python train.py --hidden_act="swiglu" --lr_router=0.00213 --beta2=0.95
Below are experts of layer 8 (counted from 0) of a mixture-of-experts language model. Rows are named router (the router's row for the expert) and show model dimensions 0-191. Each number is 200 + 40 x the weight over its row's rms, rounded and kept within 0 to 999.
After each expert's rows: a language model's description of what the expert responds to. This comes from a sample of Wikipedia text that the model never trained on.

# expert 10
router,216,173,217,173,127,157,192,137,163,169,180,251,228,235,224,149,201,177,135,168,198,150,185,195,194,174,248,209,184,224,180,152,281,249,226,151,217,218,171,237,204,190,256,187,194,130,214,193,167,189,245,192,196,206,236,183,171,249,215,187,218,176,143,159,180,231,189,146,238,138,211,190,182,222,191,212,193,222,197,139,207,126,221,141,237,208,135,211,238,119,269,228,145,187,232,191,169,172,240,210,106,177,235,262,249,288,225,213,208,207,163,198,200,245,262,286,249,144,163,171,146,171,137,199,242,126,259,175,173,187,202,166,190,208,246,140,229,175,198,171,170,248,185,251,187,180,218,159,179,189,145,156,208,203,123,202,213,133,111,171,255,219,288,195,219,190,141,219,187,267,232,141,246,204,191,259,222,174,175,141,199,106,196,224,226,190,157,296,217,100,231,210
Line breaks, hyphen bullets, pipes and colons that structure infobox fields and tables, such as - Record:, - Country:, | 2013.

# expert 27
router,249,180,204,165,153,156,171,173,166,208,209,168,203,154,182,141,248,281,205,177,172,183,206,190,154,225,294,154,229,252,136,279,230,261,179,143,160,177,204,212,185,165,220,210,167,208,231,213,184,150,148,136,144,225,255,142,224,190,236,67,181,185,134,273,255,177,287,121,227,212,170,170,295,237,185,199,225,254,164,243,149,204,169,207,178,190,149,213,237,203,220,255,155,213,240,169,215,202,203,206,196,209,215,164,173,166,207,216,182,222,174,169,238,176,106,215,262,163,235,229,132,190,162,188,231,246,274,179,234,192,259,183,224,248,217,223,196,161,175,164,155,208,255,270,204,212,256,221,226,107,216,132,212,230,268,179,245,186,212,128,228,154,244,209,164,171,178,264,224,208,165,187,192,212,249,198,245,157,213,172,273,214,194,208,160,195,168,247,153,136,195,188
Nouns for people's roles, relations and places, such as city, school, son, father, President, north, and pieces like L-ieutenant.

# expert 31
router,235,139,170,161,199,171,200,189,165,218,161,163,182,224,258,127,273,255,165,142,163,167,123,190,157,198,275,140,223,249,126,273,193,207,263,177,132,146,153,255,150,146,226,241,177,207,219,157,186,231,170,155,211,227,252,151,164,220,236,164,208,143,207,236,203,213,239,207,248,128,202,302,219,178,187,225,244,213,180,207,179,237,201,258,195,249,221,217,215,250,214,260,161,163,243,227,182,156,217,217,155,185,246,292,254,153,248,220,253,176,200,238,168,180,161,220,212,167,219,194,215,170,186,205,217,219,249,182,186,149,266,127,268,256,186,179,233,229,168,222,141,166,241,267,246,227,175,189,265,137,252,140,171,263,144,215,109,181,177,207,214,126,212,190,162,202,258,282,166,224,191,216,171,180,254,255,197,147,168,159,189,201,211,188,227,245,224,201,173,166,193,234
Noun stems and suffixes such as -ation, -ing, security, transport, and name or medal words in sports result tables.

# expert 21
router,253,127,225,199,190,212,166,174,144,216,137,153,182,262,156,183,237,235,172,205,132,188,81,190,192,196,241,114,233,196,166,258,127,212,234,180,151,160,211,263,196,162,221,208,207,192,205,189,181,174,224,144,245,222,252,134,195,241,218,194,237,152,221,186,177,232,235,180,234,79,220,270,201,178,197,267,235,276,230,244,171,190,172,193,180,272,196,158,186,261,233,228,171,207,210,195,233,130,262,224,175,164,217,273,203,204,254,199,228,146,168,206,171,192,167,169,208,130,180,172,177,188,200,187,240,183,258,232,169,141,279,196,249,242,189,154,226,198,160,229,121,141,204,243,168,181,177,234,226,129,211,146,147,240,136,229,202,160,200,151,204,174,163,165,243,185,221,237,237,258,210,165,109,224,221,234,162,151,181,153,209,192,189,221,248,294,232,249,182,159,231,260
First digit of years and numbers in dates and tables (May 2023, (1934)), plus table pipes and list dashes.

# expert 26
router,180,161,193,139,136,179,160,201,197,225,156,187,216,203,260,184,183,226,231,134,165,106,126,213,127,194,198,181,220,288,201,195,164,267,221,214,168,163,112,235,165,202,193,266,158,197,161,131,212,228,256,152,211,216,172,227,161,231,261,220,247,156,236,172,198,269,214,261,282,178,206,251,263,208,208,303,183,204,191,218,180,169,168,139,220,259,216,213,208,205,241,211,185,152,264,221,225,217,246,254,155,228,159,237,232,203,231,229,204,133,124,194,230,155,204,273,204,180,197,194,228,134,171,234,249,200,226,79,139,175,218,207,234,190,220,178,263,234,188,232,164,177,311,212,165,223,169,188,193,152,207,181,181,225,159,195,167,100,179,223,248,197,218,178,229,203,217,272,248,237,199,172,233,230,241,181,261,165,227,167,164,179,208,219,120,207,193,196,170,227,222,269
Opening parentheses, brackets, superscripts and coordinate symbols after numbers, as in km^{2} (, 885.4 (, ′, ″N, (aged.

# expert 16
router,221,167,165,170,164,172,215,130,224,300,155,207,192,229,162,203,225,213,230,163,147,138,99,203,139,208,227,168,273,212,190,257,192,205,289,179,217,151,180,211,119,198,237,216,204,215,222,147,255,256,207,198,190,266,282,176,175,202,210,107,186,157,235,190,261,232,210,162,221,153,184,267,195,221,206,259,248,204,183,272,203,251,146,209,169,271,193,256,164,261,197,229,202,179,180,136,132,208,201,127,143,218,240,187,212,205,228,254,226,147,212,180,189,196,204,269,220,192,266,194,193,213,148,219,258,258,236,228,231,129,185,226,168,264,207,197,227,221,190,124,204,158,232,202,201,285,260,128,227,146,254,183,179,226,167,204,160,174,231,147,245,214,174,176,233,142,286,260,163,191,226,160,243,223,193,171,184,178,216,192,161,205,141,134,239,201,142,160,184,191,179,219
Relative and subordinating words such as which, who, that, where, when, plus sentence-final periods in running prose.

# expert 18
router,197,172,187,196,164,208,230,140,191,279,132,185,171,194,225,187,227,267,187,159,205,115,181,171,193,196,252,192,230,197,130,305,177,234,192,184,147,178,147,272,201,154,259,174,219,153,263,243,175,227,209,146,172,244,182,215,214,208,229,220,188,141,297,169,246,217,236,141,221,148,217,184,207,206,209,212,203,243,220,223,212,179,200,197,129,223,185,168,244,223,161,225,173,227,184,169,196,104,200,146,193,167,173,344,136,214,238,217,248,139,143,160,185,280,146,212,194,215,241,215,221,199,181,213,229,235,201,183,179,159,200,202,229,185,174,228,216,193,203,196,141,178,154,208,246,156,183,168,218,89,114,168,145,317,160,231,139,248,185,163,261,141,233,170,188,198,204,236,173,217,223,184,165,169,273,186,232,138,186,178,233,191,155,219,178,208,256,239,137,235,210,242
Adverbial particles after verbs, such as up, out, down, away, back, off, and direction words like north after motion verbs.

# expert 13
router,206,139,208,150,214,221,226,179,182,232,168,199,193,255,213,163,246,244,191,159,128,177,157,206,151,188,274,103,228,234,130,268,147,200,244,158,133,165,165,266,142,166,220,219,176,165,209,167,179,241,176,165,193,217,224,112,174,194,201,175,221,130,235,189,208,206,234,196,275,97,203,281,249,183,211,231,276,246,201,232,142,231,157,284,191,252,188,212,217,252,220,242,175,178,230,186,181,151,209,215,170,196,188,245,237,172,242,229,267,184,173,225,178,211,171,216,230,149,201,198,233,170,200,214,230,199,218,185,187,153,261,126,206,266,197,190,239,227,196,203,215,126,217,287,242,228,154,187,254,126,251,145,129,272,126,207,145,170,192,190,236,141,186,192,176,213,229,278,169,246,182,225,167,175,255,247,188,145,182,155,149,197,179,221,210,273,185,209,152,157,168,251
Middle pieces of country, city and common word stems, especially in lists of countries or languages, such as Zimbabwe, Kuwait, Philadelphia.

# expert 7
router,210,195,198,171,232,204,224,206,223,255,174,307,257,200,194,131,182,186,198,154,153,187,116,200,150,211,270,196,229,197,206,220,198,204,230,185,163,177,133,312,149,189,178,171,175,218,175,187,225,236,174,154,210,230,215,198,174,217,158,227,212,142,195,228,213,226,223,220,207,172,188,270,225,192,201,235,213,236,298,169,178,222,125,209,186,208,219,213,253,177,233,208,183,197,243,159,151,170,203,206,184,159,227,254,181,156,229,203,281,144,183,197,196,181,165,275,247,139,197,191,208,181,158,193,221,179,246,203,214,184,233,233,268,194,243,168,246,232,201,150,155,146,185,227,217,192,180,248,215,162,270,134,150,282,176,213,144,209,200,165,271,249,286,165,227,196,310,188,216,217,260,205,124,167,265,266,249,110,215,87,173,155,183,150,236,239,177,232,148,138,248,240
Opening parentheses and first pieces of song or work titles inside quotation marks in tracklists and tables, such as "Sweet Dreams (, (Female).

# expert 14
router,241,199,196,203,147,172,198,197,169,157,170,194,201,230,203,185,250,204,165,158,187,212,146,217,197,191,255,209,226,184,115,222,206,232,229,179,118,213,150,199,180,180,250,255,161,169,206,113,138,162,113,181,180,201,210,190,175,193,230,205,185,152,228,153,220,271,209,177,162,223,232,176,202,167,146,226,241,220,227,164,173,198,235,174,181,196,203,192,167,145,246,205,186,166,177,147,183,219,121,210,208,151,253,166,298,235,223,171,244,164,186,118,104,239,112,239,184,205,190,245,226,102,119,184,216,175,232,143,178,127,220,172,175,229,172,222,278,275,155,163,76,244,221,194,238,176,182,120,255,133,130,217,214,193,233,272,185,244,131,187,209,176,224,138,222,274,191,233,178,229,236,189,194,207,207,229,211,191,151,144,213,161,195,134,198,222,220,241,134,209,175,234
Forms of be and have, plus the to or a that follows, in narrative prose: was, were, is a, had, came to a.

# expert 20
router,172,162,218,123,234,189,215,195,242,147,153,201,182,215,242,256,217,249,165,186,193,141,242,210,180,263,195,165,241,160,159,201,262,249,191,192,151,144,172,196,153,163,245,175,171,173,250,231,127,211,218,143,190,211,219,158,192,188,227,225,223,165,182,146,171,197,212,206,273,209,208,234,217,206,153,247,208,228,199,176,179,203,129,201,244,218,200,192,199,144,169,201,136,187,214,170,181,92,240,158,181,110,201,168,192,241,273,266,276,159,198,173,195,261,171,205,210,174,256,194,133,183,195,265,254,154,209,253,247,159,220,134,167,217,204,196,257,182,135,196,130,224,261,194,202,186,174,204,251,150,219,155,112,220,153,219,145,136,179,248,236,163,224,93,214,212,209,227,219,275,175,172,189,194,218,202,266,211,213,93,191,158,205,240,241,281,191,148,168,142,285,221
Dashes, hyphens, decimal points and cell bars between numbers in sports scores and data tables, as in 11–19, 6–3, 12.1%.

# expert 5
router,188,179,202,174,186,208,199,90,149,125,192,248,240,199,201,217,245,225,184,169,208,205,199,234,191,83,273,206,201,189,180,206,206,249,228,167,189,170,182,242,173,237,219,219,158,218,227,239,158,196,184,148,235,195,225,170,197,205,229,211,281,104,245,198,198,181,254,207,231,144,175,293,249,180,180,239,183,225,188,228,145,205,185,179,139,220,165,262,209,227,170,273,188,144,222,202,151,223,206,149,143,161,245,217,229,297,233,284,235,186,178,217,215,253,97,227,220,155,198,132,134,140,174,237,193,191,213,162,256,188,227,181,226,231,313,235,190,270,172,174,223,217,237,215,210,217,143,209,206,197,208,146,111,207,192,218,256,177,198,206,175,141,249,191,164,256,224,239,266,190,208,272,172,170,213,232,225,175,270,120,163,197,156,174,238,256,178,231,193,136,159,195
Tokens opening article leads and paragraphs, especially the parenthesis before native names or birth years, as in (born, (M, American.

# expert 22
router,220,129,212,144,199,200,202,177,188,230,159,198,193,218,237,172,265,252,192,177,151,173,158,212,172,197,292,108,258,249,162,256,163,170,243,179,123,160,160,259,113,160,228,233,176,185,245,216,189,229,175,158,226,263,268,146,133,189,213,160,219,143,252,206,213,217,260,199,264,126,197,279,217,226,178,249,246,238,177,242,146,233,191,273,189,249,199,230,220,222,230,254,163,170,204,210,193,154,217,209,171,206,221,253,219,165,250,244,253,200,209,229,135,199,166,198,251,145,227,209,218,199,176,232,242,176,191,190,211,154,255,131,243,235,180,180,248,210,186,198,184,168,219,278,257,235,168,178,245,126,276,140,140,261,136,204,155,148,196,177,216,154,193,205,171,206,251,263,175,239,214,217,123,175,273,279,198,178,181,163,145,197,168,204,181,277,215,213,179,189,225,241
Consonant-heavy pieces inside uncommon personal and place names in prose, such as Dawsholm, Carausius, Kurnool, Radboud.

# expert 4
router,300,135,198,162,227,228,176,162,224,184,132,197,197,289,141,205,201,220,133,203,200,216,254,326,187,183,222,196,195,214,198,215,239,259,206,160,232,190,182,213,162,152,189,258,146,176,159,203,245,238,183,198,242,229,149,206,171,139,184,126,205,166,212,270,281,214,274,207,192,190,238,187,251,238,153,255,187,246,236,271,172,144,221,156,223,213,173,305,197,156,269,232,210,187,302,180,231,158,199,138,198,145,217,280,218,169,232,259,277,153,175,114,219,294,197,175,205,136,194,196,250,205,156,194,231,257,215,126,153,180,244,181,204,195,195,204,198,222,240,138,169,201,233,218,197,247,182,167,243,193,162,180,163,205,221,167,194,182,176,228,184,173,204,197,165,220,219,229,220,255,210,189,234,224,169,200,226,112,245,191,181,232,236,195,262,179,140,224,220,129,201,165
Words that introduce a name, meaning or title, such as name, known as, called, album by, and meaning after call sign.

# expert 19
router,241,156,206,176,173,192,181,166,180,217,176,219,206,234,240,136,242,261,198,150,141,179,163,234,184,217,271,107,223,249,154,245,169,187,250,167,136,157,142,260,128,151,223,191,179,198,266,181,178,229,182,149,215,234,246,119,157,205,198,180,226,140,215,173,186,221,257,207,247,124,201,275,223,206,203,250,255,221,180,207,168,230,206,247,200,239,203,230,227,249,207,244,159,182,227,188,186,161,232,205,140,213,217,286,268,171,255,214,257,210,178,247,165,174,164,215,245,156,258,196,242,173,177,195,228,212,222,225,194,156,254,136,229,281,183,200,250,216,188,204,170,168,219,282,258,219,205,182,269,125,277,123,145,268,149,212,151,153,194,192,213,113,188,200,186,216,249,249,159,241,243,243,145,178,255,246,215,172,164,167,176,217,157,232,234,284,221,219,159,191,202,250
Single consonant or short pieces inside foreign surnames and place names in tables and rosters, such as Banerjee, Fernández, Cullen.

# expert 28
router,214,142,246,195,262,189,190,156,178,206,171,212,194,294,202,214,204,231,179,154,195,154,194,218,201,180,250,168,176,268,201,259,134,206,254,166,192,205,130,230,139,155,272,194,198,181,194,194,173,153,172,172,227,216,292,134,126,190,250,104,270,183,239,207,254,199,233,209,158,202,225,206,193,270,145,210,225,203,208,207,200,149,203,173,115,210,228,171,223,242,291,201,115,146,200,116,209,196,151,169,157,252,219,260,171,139,235,232,254,83,203,141,237,169,99,251,226,174,249,177,139,148,155,252,205,206,242,231,186,169,209,208,158,150,239,185,240,259,117,199,248,166,172,182,193,235,197,181,233,142,172,206,172,252,205,222,220,168,159,223,239,161,259,163,217,202,236,284,185,217,182,229,207,197,235,193,231,223,164,195,182,206,177,189,260,144,219,192,218,226,186,186
Final periods, paragraph breaks and section headers closing sentences or lists, plus heading words like results and sources.

# expert 29
router,189,162,179,210,154,168,193,212,166,195,215,254,186,225,185,102,285,235,187,147,169,199,149,267,176,156,221,154,203,233,147,234,134,200,216,181,147,173,182,251,206,180,216,162,162,169,205,169,173,198,167,131,235,217,202,201,227,293,134,180,166,189,272,230,187,186,240,173,234,149,204,238,284,240,149,225,240,226,260,142,196,232,190,203,217,220,187,158,277,129,211,247,158,171,203,213,150,199,132,161,152,229,211,160,182,158,224,210,216,227,179,181,156,187,208,223,257,177,177,195,193,187,177,232,230,193,273,119,198,183,250,137,263,247,280,115,261,219,156,159,183,211,224,275,120,248,220,222,215,201,214,126,179,248,208,211,206,182,154,120,232,191,211,223,266,211,219,215,145,208,219,216,241,242,236,252,150,203,162,174,271,220,139,193,210,257,173,191,116,142,121,237
Later pieces of multiword proper names of teams, organizations and people, such as Chicago Bulls, White Sox, Railway, Association, Jr.

# expert 23
router,232,163,277,137,201,180,243,164,134,229,190,195,182,207,192,214,242,289,143,168,198,147,170,201,194,198,223,103,238,214,123,304,115,205,211,163,155,120,172,209,145,139,246,149,196,131,252,228,131,144,206,120,230,191,169,169,125,191,177,199,174,204,214,229,172,206,224,199,239,172,269,271,193,249,189,237,217,199,244,190,143,206,244,202,215,229,203,219,239,237,261,241,154,203,224,161,194,195,217,220,236,214,261,286,209,174,242,226,195,157,226,209,173,198,148,206,271,187,217,168,218,188,209,225,249,220,205,139,224,169,220,199,233,261,140,183,211,189,182,178,205,194,198,228,227,140,220,227,258,133,134,172,146,250,154,217,183,189,204,142,230,150,208,216,232,215,210,241,213,246,218,238,95,241,278,258,193,186,201,204,238,170,176,241,222,184,192,313,203,193,198,283
Multi-digit numbers such as dates, counts, areas and vote totals, in tables and prose, as in 24 August, 27.25, 36,371.

# expert 30
router,242,137,129,181,145,171,175,161,205,201,173,229,209,245,180,127,266,226,199,192,203,192,165,270,155,148,267,130,217,175,174,194,203,212,235,180,211,178,181,259,176,112,224,184,170,211,172,236,165,236,213,155,217,219,262,187,192,200,237,185,166,184,204,205,140,176,242,296,273,133,193,230,258,161,171,234,207,209,163,256,210,188,103,178,151,265,186,193,211,228,188,208,109,174,249,206,220,185,118,200,180,164,142,215,232,143,221,173,228,201,145,150,162,187,167,204,218,71,255,232,127,170,187,184,238,206,216,216,227,179,238,127,277,194,179,198,182,224,148,186,164,173,204,228,234,212,165,210,173,193,172,159,174,194,148,217,191,166,164,124,218,177,283,212,222,260,236,289,141,248,241,240,170,185,301,252,260,221,160,168,225,164,182,237,173,244,169,185,210,194,165,220
Last three digits of years after an initial 1 or 2, such as 2-012, 1-991, 2-006, in dates and seasons.

# expert 25
router,165,197,187,130,159,154,196,211,158,184,141,233,308,208,202,133,160,202,133,180,131,174,192,214,134,177,199,226,246,214,139,205,204,236,211,116,246,188,167,184,105,200,234,181,176,199,165,208,175,148,181,174,182,237,213,189,183,229,239,148,238,203,233,121,229,189,229,163,192,167,214,242,299,222,188,219,256,260,202,231,154,114,115,235,84,210,173,214,162,155,229,205,187,145,283,181,197,152,228,181,187,207,259,159,232,185,190,205,205,189,145,137,134,179,79,187,209,142,230,223,233,214,185,229,222,195,199,194,202,163,206,184,240,221,230,224,163,244,194,136,190,270,176,180,191,187,206,210,163,178,194,189,218,231,281,237,177,185,229,180,206,190,252,150,237,252,223,243,180,212,214,177,141,205,206,238,171,101,154,173,148,250,188,125,228,157,195,281,183,222,145,229
Sentence- or clause-initial determiners and quantity words such as The, many of the, both, two, several, other.

# expert 2
router,258,147,224,214,188,167,212,162,197,177,187,239,249,212,226,158,174,237,185,163,134,173,174,199,210,190,198,185,273,194,128,241,231,226,213,189,184,190,186,163,175,161,242,176,181,192,176,125,160,141,227,189,209,204,167,212,153,231,161,178,196,181,215,203,255,206,249,172,205,190,284,186,269,246,229,228,282,180,226,274,186,206,186,264,239,273,109,262,266,208,158,273,162,157,181,189,246,175,226,211,169,213,186,228,177,249,201,184,216,194,185,165,255,210,241,226,200,205,183,181,214,189,224,276,231,260,183,91,120,208,162,130,221,221,225,209,232,180,171,221,232,187,162,330,199,157,161,216,274,158,167,107,155,253,238,247,173,206,193,209,217,121,201,179,195,224,188,246,200,250,178,162,213,232,258,244,178,218,164,205,210,158,259,229,178,201,88,292,234,140,135,195
Nationality adjectives and acronym letters or labels in infobox lists and codes, such as European, US, NCBI, IUPAC, ISO.

# expert 3
router,224,176,203,105,284,183,183,185,165,179,172,178,183,271,123,189,216,243,200,138,218,179,137,227,160,161,205,214,228,207,132,251,136,241,198,143,156,133,157,253,176,196,242,272,148,109,181,217,196,188,228,95,216,228,170,204,243,266,157,208,231,208,183,200,167,273,169,253,252,211,266,198,260,264,123,204,229,262,217,174,143,181,166,221,251,242,175,209,215,183,229,230,178,207,181,200,104,175,267,175,164,219,216,252,243,199,200,184,237,165,162,155,161,148,215,180,175,199,189,202,212,233,174,296,239,184,197,158,181,219,241,207,234,238,197,221,213,263,170,212,209,168,208,188,190,142,225,135,219,193,197,188,226,208,221,174,132,191,205,131,251,195,210,193,233,285,238,205,176,230,212,206,266,258,182,268,255,200,138,207,230,90,214,217,131,146,220,211,223,211,218,145
Prepositions and verbs in award, election and results contexts, such as award for 1960, won the, elected, and table cell separators.

# expert 6
router,180,156,269,136,194,141,207,230,220,242,200,258,221,223,193,173,254,222,185,194,172,183,204,221,190,183,216,152,200,219,181,263,163,210,250,178,116,174,149,195,151,214,255,188,153,200,154,234,164,205,198,143,234,253,263,196,222,212,248,124,213,204,251,242,228,207,237,145,232,154,195,215,244,231,133,210,274,279,270,254,177,226,221,264,230,205,187,245,276,195,280,284,180,106,237,177,210,195,161,209,230,246,212,287,164,217,197,231,273,162,204,205,135,237,142,197,192,176,219,207,138,211,143,255,221,177,224,219,163,169,269,152,225,210,239,178,217,250,143,234,147,177,222,301,116,203,175,171,226,189,240,170,212,236,153,235,265,212,193,102,215,133,183,191,207,189,216,210,196,235,287,241,203,232,248,273,223,208,185,202,249,201,226,140,195,203,173,223,145,179,210,208
Final pieces of personal and foreign names (-ić, -ski, -berg, -wood) plus closing quotes and parentheses after names or terms.

# expert 0
router,201,174,190,118,221,212,170,181,234,209,152,181,171,258,190,135,227,263,154,176,197,162,87,242,179,174,308,154,252,255,165,231,56,234,242,188,123,152,169,234,198,201,186,225,167,188,256,218,214,233,168,134,233,231,185,149,134,229,186,167,180,168,142,207,257,233,195,248,177,127,194,196,203,226,184,230,250,232,170,210,136,240,236,196,181,245,216,199,246,210,218,234,104,194,253,196,209,200,118,174,209,218,234,290,280,221,248,228,252,196,166,217,133,158,136,220,219,188,304,176,181,156,151,234,225,269,192,182,155,157,187,163,204,191,156,155,270,205,174,171,200,191,209,224,202,172,165,177,273,160,224,110,203,240,178,234,216,168,157,196,233,178,172,215,170,204,225,260,165,207,198,231,211,211,198,240,229,208,225,186,207,187,175,192,187,274,170,233,177,163,164,215
Opening pieces of multi-piece common words, often prefixes or stems like ass, conf, app, ret, cont, before endings such as -ed, -ation.

# expert 12
router,129,173,212,213,150,172,209,202,189,197,186,234,200,187,171,181,179,196,161,172,186,141,147,258,141,242,223,168,199,266,148,184,129,204,277,159,177,164,202,215,153,171,211,231,194,219,193,167,128,235,132,205,225,314,257,140,225,211,204,94,226,165,195,167,246,278,233,201,216,220,276,201,182,195,197,188,221,274,193,232,213,201,137,198,116,252,211,223,168,126,196,224,187,169,148,157,150,203,202,155,227,176,220,155,259,249,222,221,256,227,266,149,151,167,196,271,193,211,291,200,183,210,130,176,199,194,253,120,209,140,190,208,164,200,242,202,262,225,193,147,156,256,205,205,117,171,197,180,233,123,209,182,187,261,248,245,211,188,167,130,243,210,183,181,256,249,225,248,174,178,228,181,152,241,195,226,265,120,243,184,214,208,185,200,142,182,163,229,148,176,221,249
Conjunctions and clause starters like and, but, to, when, which and subject pronouns, often in plot summaries linking events.

# expert 17
router,205,122,186,162,169,193,205,176,162,210,165,185,177,232,213,123,244,266,200,157,147,161,138,192,146,240,283,121,223,226,160,292,154,193,257,186,132,169,145,246,139,171,220,232,175,193,242,146,200,220,168,129,232,241,260,155,164,206,232,172,244,149,249,195,213,237,228,215,257,104,199,234,228,209,178,224,264,236,179,228,148,234,177,264,213,260,197,229,229,221,204,228,154,184,213,210,181,169,206,230,161,193,205,296,210,176,244,230,245,221,181,221,187,184,148,213,238,147,226,174,248,178,176,195,251,181,208,176,190,154,236,151,234,257,186,193,247,238,166,204,177,155,217,272,255,201,168,198,258,143,262,129,141,267,149,214,154,162,181,158,209,124,191,186,158,197,234,274,173,231,233,238,145,188,286,235,191,156,183,148,151,195,188,205,222,275,255,200,160,163,192,238
Lowercase word-initial stems and inner fragments of longer words, such as techn-olog, pat, mechan, phys, coll-ap-se.

# expert 1
router,296,92,200,125,196,161,175,181,193,211,225,234,219,210,212,203,281,249,170,150,170,171,136,195,156,198,259,108,257,209,155,257,210,200,231,195,165,181,163,214,162,142,216,212,187,206,204,196,194,271,170,171,233,233,293,171,137,237,239,184,240,143,176,245,199,237,251,212,241,74,185,287,205,232,163,231,297,227,226,187,179,207,221,258,209,280,175,221,202,237,203,256,166,207,237,208,201,159,158,187,193,187,200,259,219,184,229,228,236,210,205,201,198,182,196,206,213,198,183,151,262,188,148,234,228,215,189,225,193,192,252,115,237,276,147,167,216,218,142,165,188,121,191,308,252,203,172,184,276,182,268,164,179,262,147,211,117,141,198,176,234,185,178,206,170,197,225,240,189,230,210,188,152,212,248,236,229,120,184,155,200,196,217,161,214,203,216,231,182,175,226,215
Opening pieces of personal and place names, often after a hyphen, pipe or equals sign in lists, such as La, Peter, Mary.

# expert 24
router,214,130,220,133,222,194,164,178,174,228,166,182,206,224,223,156,261,239,177,156,156,172,157,226,124,186,258,123,221,249,98,251,176,202,253,175,130,179,185,235,162,159,207,234,169,197,193,158,195,275,188,164,210,227,286,101,195,172,220,191,238,166,207,197,177,257,223,211,211,82,207,290,259,226,195,248,236,235,187,201,180,209,184,235,206,257,218,240,215,249,170,264,168,223,263,214,186,157,182,236,157,165,196,260,236,150,262,209,253,219,193,196,151,150,157,198,241,174,175,164,240,160,163,214,218,190,230,131,200,171,254,140,197,254,208,157,250,190,175,166,182,137,231,239,247,182,138,208,248,144,245,119,197,246,178,175,171,174,196,174,211,150,169,242,172,249,226,242,168,247,214,181,151,191,264,228,227,136,166,156,209,199,181,202,231,308,232,229,170,193,209,258
Capital first letter of a surname or title word after a first name, like Jeff L-ieberman, Karl P-ryce, plus van, von, Sant.

# expert 11
router,166,145,224,156,187,188,194,184,164,235,177,169,189,230,218,148,274,262,178,169,152,174,99,232,162,190,274,112,223,240,153,232,168,197,250,172,139,152,164,253,131,163,222,211,185,197,246,163,179,225,175,166,229,251,257,140,163,215,209,167,242,143,215,198,195,232,222,224,209,103,207,266,202,200,203,226,284,257,188,230,156,240,175,248,193,255,204,208,222,239,210,233,147,189,231,204,174,151,221,221,173,207,226,264,216,141,245,222,264,182,187,228,193,148,160,212,227,157,212,169,236,171,176,217,242,227,205,179,181,137,274,156,201,271,186,173,271,218,165,193,163,141,210,260,261,223,193,205,279,126,229,126,145,272,120,216,162,173,218,198,218,164,207,194,177,210,225,250,195,242,197,212,129,165,279,223,204,139,145,166,169,226,174,235,228,302,226,213,155,178,202,241
Endings of common nouns, often plural suffixes like -s, -ations, -ings, and first-name endings such as Nicol-as, Gér-ard.

# expert 9
router,233,181,185,96,157,220,134,188,157,178,146,234,216,218,207,129,171,207,230,172,202,194,203,227,153,154,232,196,230,221,201,210,193,199,168,182,126,189,194,196,139,200,208,187,189,197,247,191,226,222,183,141,169,239,221,188,265,270,207,180,190,162,210,183,213,246,200,151,201,173,245,279,196,205,84,256,253,217,189,191,174,205,177,222,134,228,112,246,206,108,204,205,179,187,229,219,149,223,209,202,177,216,270,263,258,202,193,205,248,93,171,231,97,231,149,262,201,180,190,144,175,105,200,203,241,182,212,218,226,178,255,173,226,186,265,157,173,231,197,187,217,207,199,271,193,185,233,156,209,151,206,132,159,229,161,204,215,154,178,150,198,125,195,144,136,199,193,215,173,221,212,194,139,292,179,239,243,172,163,161,162,217,111,193,242,178,162,178,182,160,167,327
Commas, "in" and pipes following place names in location strings, like County Cork in Ireland, Shanxi, China, or birth-date parentheses.

# expert 15
router,210,159,134,181,245,195,223,217,193,175,162,198,239,232,225,170,220,182,180,172,147,197,189,170,153,192,202,195,233,183,136,270,162,221,192,211,159,177,174,199,102,142,252,239,210,149,237,130,155,207,225,185,210,256,210,129,214,210,214,166,234,176,207,172,218,275,204,195,247,191,228,248,229,240,178,170,204,291,165,223,172,201,187,262,207,276,185,229,192,247,205,224,202,225,234,194,140,61,216,197,197,180,273,182,295,205,227,186,210,199,167,153,209,262,169,195,189,168,136,228,255,178,206,268,240,259,209,252,182,174,200,212,234,189,157,196,216,309,148,154,166,196,165,279,232,246,250,158,193,180,154,184,179,282,246,185,149,110,182,218,213,193,188,197,254,270,259,259,81,246,229,237,197,174,214,229,199,206,197,175,218,207,235,90,211,224,179,220,238,243,190,198
Prepositional articles like of the, in the, this, of a following a noun, as in height of the, middle of a.

# expert 8
router,172,188,140,164,271,172,217,198,217,175,146,230,225,211,228,183,264,254,159,116,152,165,94,282,155,252,236,169,233,229,200,196,171,205,202,155,210,171,147,184,145,172,271,211,117,206,254,231,229,157,135,158,226,202,180,164,156,183,234,209,178,154,257,158,170,172,274,217,196,162,182,173,203,174,203,196,170,223,245,229,209,180,149,260,146,229,211,260,208,158,242,244,117,183,228,130,234,175,182,136,204,204,221,172,194,168,241,209,286,162,172,191,130,230,160,238,283,186,206,247,217,199,183,179,234,283,205,114,168,139,189,198,220,238,192,228,230,191,196,131,204,181,191,241,195,128,200,200,251,177,224,202,209,243,253,194,165,225,169,238,243,259,247,205,194,193,238,194,218,223,232,89,261,166,258,167,176,160,125,218,200,172,268,253,196,216,198,188,153,145,142,203
Adjectives, adverbs and their endings in prose and titles, especially comparatives and superlatives such as best, most, well, long, less, highest.